python train.py --n_layer=15 --d_model=256 --n_experts=128 --experts_per_token=8 --d_expert=32 --d_shared_expert=64 --activation="tanh_gelu" --moe_layers=[1, 2, 3, 4, 5, 6, 7, 8, 9, 10, 11, 12, 13, 14] --router_score="softmax" --normalize_top_k=false --routed_scale=5.31 --balance_loss=0.000306 --balance_bias=true --n_groups=4 --groups_per_token=1 --init_std_router=0.00873 --lr_router=0.000977 --n_head=2 --n_kv_head=2 --head_dim=128 --vocab_size=32768 --norm="layernorm" --norm_place="pre" --norm_eps=1e-06 --positions="learned" --qk_norm=true --attn_scale=0.0884 --tie_embeddings=true --parallel_block=false --extras=["capped logits"] --init="uniform" --init_std_qkv=0.0315 --init_std_o=0.0391 --init_std_up=0.045 --init_std_down=0.045 --optimizer="adam_hyperball" --lr=0.00419 --lr_mult_qkv=0.5 --beta1=0.9 --lr_head=0.00753 --warmup_steps=225 --schedule="wsd" --decay_fraction=1.0 --decay_shape="linear" --final_lr_fraction=0.0 --batch_tokens=32768 --seq_len=1024 --doc_mask=true --train_tokens=277300000 --steps=8463 --dataset="wikipedia_en"
Below are experts of layer 7 (counted from 0) of a mixture-of-experts language model. Rows are named router (the router's row for the expert), up (a neuron's input weights, with its number), down (a neuron's output weights, with its number) and show model dimensions 0-255. Each number is 128 + 32 x the weight over its row's rms, rounded and kept within 0 to 255. Numbers have three digits each.
Before each expert's rows: a language model's description of what the expert responds to; "raises" lists some tokens whose logits its average output raises strongly, later layers aside. This comes from a sample of Wikipedia text that the model never trained on.

# expert 61
Description: Opening pieces of abstract or Latinate words after articles or adjectives, e.g. ins(ight), prem(ise), comm(odities), det(achment).
raises: "eded", "order", " Rec"
router:165110110117118135171134118150128179104164122115093133120163095052181105114155126113090110175089182101125088103095171132118139152114165157125130121129140125086119117092147197152147088164126123185133145145179146161102076170130131134103110070114214118120160091106131104211064169136180155162185113106132170085136098103145129088069107084058182147096104123154164113124115077154080102146151169108107177154107134092067121097155117151186067090099137174112136181134109107079124164081068179085162122118143086150131114121090107091111105115021099198112189087092136089154151150121136095125178073082166164183118131150138151178134108125162148163112106137118116125118136111116132064097189160138172151136123097119156138113150098125108164140099138153110129136136125160104145104150090115
up0:173155134149132138129130106149134116141130075151114148163118171171088120095127102150070148160114110150164125125118173112077213108152157127140128122147126112158193162125083109103064162091134108145087075141140105101096178152149179086114159188151143099109131153119150081151084094206144125160122170140119124118133098076167121128060134163060146111111088081131098146131123136142149137145099170149128110184094131154097086141108152175121135142117126139167131110049122082119147108095126169100151118188110149146092189112085164129187095115098179133100106086127114079136084146110113136160125121146087077111194117135067126178141107087096142142067129061091175135088183137115135077105115123194143143100177105152103069110128117056082116149077149038167114089120138171155189126094116103
down0:092141124187133113095151168072100075138108119144161133152111143144108079173131140129136184144137154163166089118103117093102158102125080141112077108195156113088133145134103117184098125103099129151128111147121160143153201128104147126122102172108094143135087078093119152063143143106087087180100127145166132124083200138082165130125139130125143188122066138072167204175152175144171137203121126071118139147151089137166169105126063135141103161077117096163127126115152082140130134102198180170178181107082143078140114097169191131105188146132112135091141143197120143142113149112096108118144120110108124130112133097128148157158071112078109054154128118117199108126091150141169138124090130166135099108126148110134194176122061120146103115123172075155179140108130076175157063106174109

# expert 45
Description: Line breaks, colons and parentheses in biography infoboxes with fields like Height, Weight, Years, Died (aged), and birth dates.
raises: "ion.", "ies.", "y.", "942"
router:159116131197134164132102101180093065180116149158152108131096104115166133096076123132142166111145115170180103103104093070090128118096091102173141129133175138169067134061091078100099123114113159142070129136148160126106146149116074184168151090119079139180109160175102107053098091143178155167099183178164144157088106163104099185145140065145150091185143109087154177170120117118141097100071182162189164099086160094149140151116153108122082130143109061150133137140121183137140124100165135151104158112119086055093122110150165138090124146131083184085107136115111155194068071165158114125074142144108124124111092160149188127162147117136155121108135164136134156134163073155145091104136125104181136131086119081150109153092144070140129125134126126132139082078146166154125162191120115
up1:131113109166112069135114188135148140094109106066120122142108082116115118127139186114082097186153109159109115136065158157166106133149146107070109178130132166153116081068122121096139145112137160156156122054098110092190160174144111128181167092156132112159139167149116118163178110125108153114110175145148108159129065077149096096064091111113122056137123141089112132195144137091146145124080179126108172098063140151124162146174159144080198119151145135174133194093051135112117154120048108101070116105138142047072123080114117102113133201116145179126147135176132135124138085100172132138159135155149062148099141151097111095094093174105087067161176136182065138113154111159128115138120138099160107131189125119139103179092120125138087101158185112155108119122146122131137085151114122
down1:167196141133177152161200108141106120135119138141156117164102081106151146123120106174099127119126115161036159143180129174165135110078093059102154098114124111127085160182112125159091108115177142138163145134108150137143145118095169101145146153148126120125100109077125105158104144042162179172124119155162134136166116143148124162153121136129154120073210108107108138118148146054049113152138078161091098144153171176149070152194110065137122152196135132110099094135116062127129110125081125098134138120107130143151127099108132066139137097190097114183128143119086130149139113094152125181135150142120091112109097188111087141119095111151088138147053092165120165152155176160153150059116114117182123074111140118228172132157126088070103174124125159135110073095144160152150133077110098

# expert 7
Description: Capital first letters of names in table cells and organization or title phrases, e.g. Socorro | LINEAR, Office of Public Liaison, Juventus.
raises: "eline", "ional", "que", "iac", "ies of"
router:147169113103099136136136105084119136110096149065148090113076182145166152173095125135099137119084149130157131116140088183078129151139186121075194069138183119144126121078088133155158102140166205192142114166127108099167153129139133189117092137110151143191163150148081114106132153157139162090118137077148053176142154188157120094113147160141119077099160150108094128148091129134175117055113088107118105129141120089180092146136124155137111042073085170170121132076151137103131105150140107159121078117120146077100209145131072132079084132146126173140161172118148143093080166156127177139118121114075090107153133190147096154135168127138196154100163091156138157106156128142113121147153092152140150153144106170080114114110080155085092208131156109130112117087115065085123126116082090
up0:126143123105072067106160172146114065118195108124142139167170187119135132167108168216102128181157121121192148105127139133179068117062133071070121155091143123146104172162182102163214176073102184082143132133117129133084090148155133131089123090161136193105156110093093141125133108139143128144161096087111098118137098188092125088114148051089109155193138161125144127101179161086170113109084059110044128116142123148108133078106139175129160130105153111115142150142141154133176082132118082125136135136183082077159162114149130131113131108116129105129116095145103118120193140131096109127158160146152141103093044144138141185137129075131110104107168160161141183076077134092074137157152123144115173117141122106089142130171154109136113142161192140105118148128156088159165145090114155
down0:114095103084107172126119170097078084157116152120119139151180123042140142104152126115071104144078151160143156159139121127130138165150125143134093140104127178115191112154160112163177084096165159095152108145128067129113141123165173079105189189152153150086107094131095157145174166166204105110132159170170079095137119159097107128127187123137182149135115115143137095149187179119151060116160162175080155175150134120103121131075159148161127165201161129114073126111132095118116130090123097070177129146126145102095101146115125096104137097145113081141153122094130128114175034124120094141162061124081181123179146104112119201094115084174142110186148149125159159078160080113162086134168111127181121151107089094148071180152137119159131167128079150133148169110094148122127095130162074

# expert 1
Description: Single capital letters beginning rare or foreign names, often in taxonomy and science, e.g. Zizyphus, Uyghurs, Euclidean, Breuning.
raises: "E.", "SS", "FL", "onic", "ook", "LS"
router:122136071104117108143120067096150175137111170113156128099142125161104127161145135102111143147110147177179117103157175199111146111133123072083148076081149147134140103136158112178068101133104153097106081139093158154092151119155132164094096084060192128157157144128089137144135131141123162116145167156149095190153160196121170127154131198098096079059123148161068159080085124128139122116171131089083143105182108147110097182067159099116136104081154163139094079124174092171137079154163137081132097146076157096176191105167086146087124116134149081161121081055140090109111188165134153174122115131076148187195118146120145123152175153136176163153094123144129143088106151121112159139132114166115083114129141144144103091165090134061116084106158127096167134104145102102074078106161145
up0:143158118070082133125103179110118103157145176095165154110160149105140129091075109123171153150134070071147075080136176098155204194099151160073180147075118110106198159074159121187099116041091121118138134166096121123100088143114152078129104169131145148097096135024128129115114174095089142043098128084134171129098170100138124126149152119142155163165078129117120184143176103117162140122152154153113153122115065128110156145124156211114163150122115137124177129146177138140156122124153180145127133118150123126108198132092120158144130102088135125145093177099133108096121116094127141089190115104098139089100133123155126125098081164120128156136079114127149153138146198143124125110116187090134163130177098144166060088048086127112103125182146108096108082160128090147153161145136080
down0:161129138148195125094137130153132134119148170117149130118126136102130145145151127100125131145131170187127160148135106159178163124155102191047152129112109139129037137212144169167066114128109145121159095165124098140100125130157135156112157096093116145068156119158102135141107140148103171204091162209156157145163078149147172072144116081133124064130109069130109094118144117125203078061147136129099089183185136064113142099174124070139091093140115122202073121112078113160148139138130096105115114068133073138163036113145166139132148149149164045137152072068100154080122081111144114158134158108128093183152155088166110132150060106174144141128128136102181145125154113142123151115144105110108135122093149123151127144183137134141118138139109145074093133113129163162147104101062104

# expert 34
Description: First piece of a longer common word after the or to, like rel-ieve, mot-te, helic-opters, resign-ation, orch-ard.
raises: "hen", "al", "hem"
router:164152154119097150138104101146149124112142167104135141090167088072094141174179128116095103137085152088181124152127108171148113128155172152131133170096155086101100108192123131123114121180127150153170130129190170134133082113155126161123117102090126079140132063128099117167076130143182148109197171065087162067142115109149144087125144097101130163082092121131160096175151072139127096183208150148116109131102147122143138061129114153130139141102163158087138144125110136067123182137097157080153116137088122161164082147105110159137161087069071194128084110101133123097083092176110107091179109049128133150131136138163149140077078165114134127068091167152166143113085092113105140088153166091129167082087157197179166104151136142138105073127130169177085122181152178131085150107106082
up0:085053160083105130149160113140072105118152147120145176101205150185158142108118108153113127168119162122155141093142158124127159152126114144171139128127120150109104159144163119164215126166119191136078118127121147088137135095112147138128160152131101078135155207136102154089086108135130133083083111138102111133110127083118184149111160111158149109106071071121163088146084149136176130107084150142111172060091179117155123120120091119127096078202135168086175156148112148076117164095079138109137178091092126097130103161097149097081134119196113126114121130092097092167119155123121163112100177118135142098096121148085145129152121103070137097135049142114199150193131167141131135093158138045089105155162156111136104178145169081085192145182051133088197147127091107162083126133107111
down0:136097093111117134101086135100118116118096124116157131107165127123235147133118109143153132093071087125140108067177200149131101136139212166146104109045109143133121090138104102116132151172142136140107150086149192165154106139182091118147067152153113103113079125145139106131092155135179177127154143071152112099158139156155133146084180122086116113157135084135208142109132116083131116120155152195163129111106140104164150073118140110129081156124105215131111182163101113041141157206130098132084162160162134180160098120105125166083147082114130121139104166105113090105111115143096107130137082123141124114221132132136130144067162103159152130092125089141134195130100076116110089168076160160174136172156128142148081128125132117103034129113069142115093128129138180113111159163097107

# expert 35
Description: Word-initial stems of longer verbs and nouns after was, to or and in prose, like des(ecrated), und(oubtedly), inv(ade), sign(ing).
raises: "ating", "ulate", "iting", "|---|---|"
router:097125130115138145186084096146092117123162212057099121112142091076129142122115145087182084114081130080121171157131223165142147117181127155155102121076173113094138101178125185143116101159145125117164110164165151124156112136114126118145124122109147085135132074152172130151100156117151125119156113083115149055147083062167150117111155136092116164097104083178162100155128095141143144140197195151063151173113098118138125102171136105126121146200163179112134148119140131090097141140157141128180149100105161155121108114105099141169101157096103168154102112082150144057184105132088079099204078066180135184161125163180115146119094122136138120113132118161106106061074115091100096104127172143165136123122146146143158088085123134097081112084097180164045152119106138102101163130159145
up0:113109106114129131124131139080131151155072112111124124100134183145146138158087094131089124139174110143128126160144112127134114085105147083088140051113095163132100130102177120115173077122145127146101197158121035151110159113168140124132082143159199169117104124172145085136149182184109191050109120092133117099130119128132108115120120146150123158087103150145118103116080068148120148088134153101172114155175165131144120195114113169092176114106109163192148105192147196136171148099151136053143096121190155078153100101120131152107171130086136075131174125105178106105161131162149147132109096133095101112112182142109084122155133153138194171142099218113115146137142171106161137160134077203099129131097140166165059134145141151104151120161071036085174131130139101182127082139139159
down0:102154090116143152169159083180099125150123149146146163168088152102126117127183112121136113131119162144199143202182135131148150203088152180139120120125098179111162097052147127124179113081080114167120132134139142143161093126110088136163175158159124157124074096134159118124118126105090135164083122129079124089118117134051154073097054119119170148125101190106128141152098130140183126085070104121142087147137106116153100176177126157147122195092115160123114143114124110160115143173117101132137068162112139176091111158086124101106127134157071160132102144153139085134161128100193134107185073152134156129102082153096077169145176115095135132119075117090112125113091186114129148139100114096145179075047147119138116107166249105189130086152166083161120128156145090095132130175100122

# expert 55
Description: Line breaks following section headings like ==Geography== or "may refer to:", and paragraph breaks between sections.
raises: "\".", ", was", ".", ")", "ation.", ") and"
router:125111179126187061110145138190107124137137107189178137104136085098152127101093121115117151114126085153122073137110091110119097178080145123189115096086041097155138097099158137143125120048085092114125196101076090102077152163090155136154098087099144125113138121138105117152119104113140068063112101136174135183166169136109148160098124117133139172112184102071157149147134054122198093127123136116112140136165095133155142101125192079137105184141179076114149106092102082170117123180147149102159148139149110134120177184172166105090155132129136144109123120101116134152087097124123159101101182166167148163168096134096151096144136116157128085181135097060154164178137185137098172131137086166108142121107182149171072105098172098110109131190106105089111105092090093168118177126085124
up3:121137178056113103118112136133122102083132138150092088137122075140060138135162057159219176174137114125080103180120168145119098097111143117177115093044130143137063096086142108117077102084122143126137157162179129169135091123054167154112108124140072111113183073147161062106131131095147057091121094126146107101111112145053131133116145153139085127113120093090151129128123144180132121179205130146083146159110121138131099153114152102156127109089153120095079130132123114121135175149115088075135214127127137114153138140073181084140132112143113136143151070135124155146125139093110121103131075119057097113139162079140112137125197094109146055154116174166083159137111184151129106164113081141147090128113139174152190134126171147160131122160088124091143210170100175106158141121147131
down3:115132161096103172125135149045234104122124141142150161193127110120191076163105157176069164132177099128106125112123093136136123093124136137122105180119166126135104102091161139172098142167102105172108159147147113142127090115112143097164138109045102142141136148139121138079085127137180089116074106114116123172055167122143130077112133121100117168148074106102166153103078088130118136162144074159161161139085126166036130099107079160162147076183122100126104107114125135106050126135171156137132158106147098145104157140130091125088159106158130155121118127081131184151108181195089113102144106084149126130123155177140105155133128153156105123158068107096088140139119098130207160093194145172162145165063090131154151168085121069161149106126112127137070115122076150121169097121177183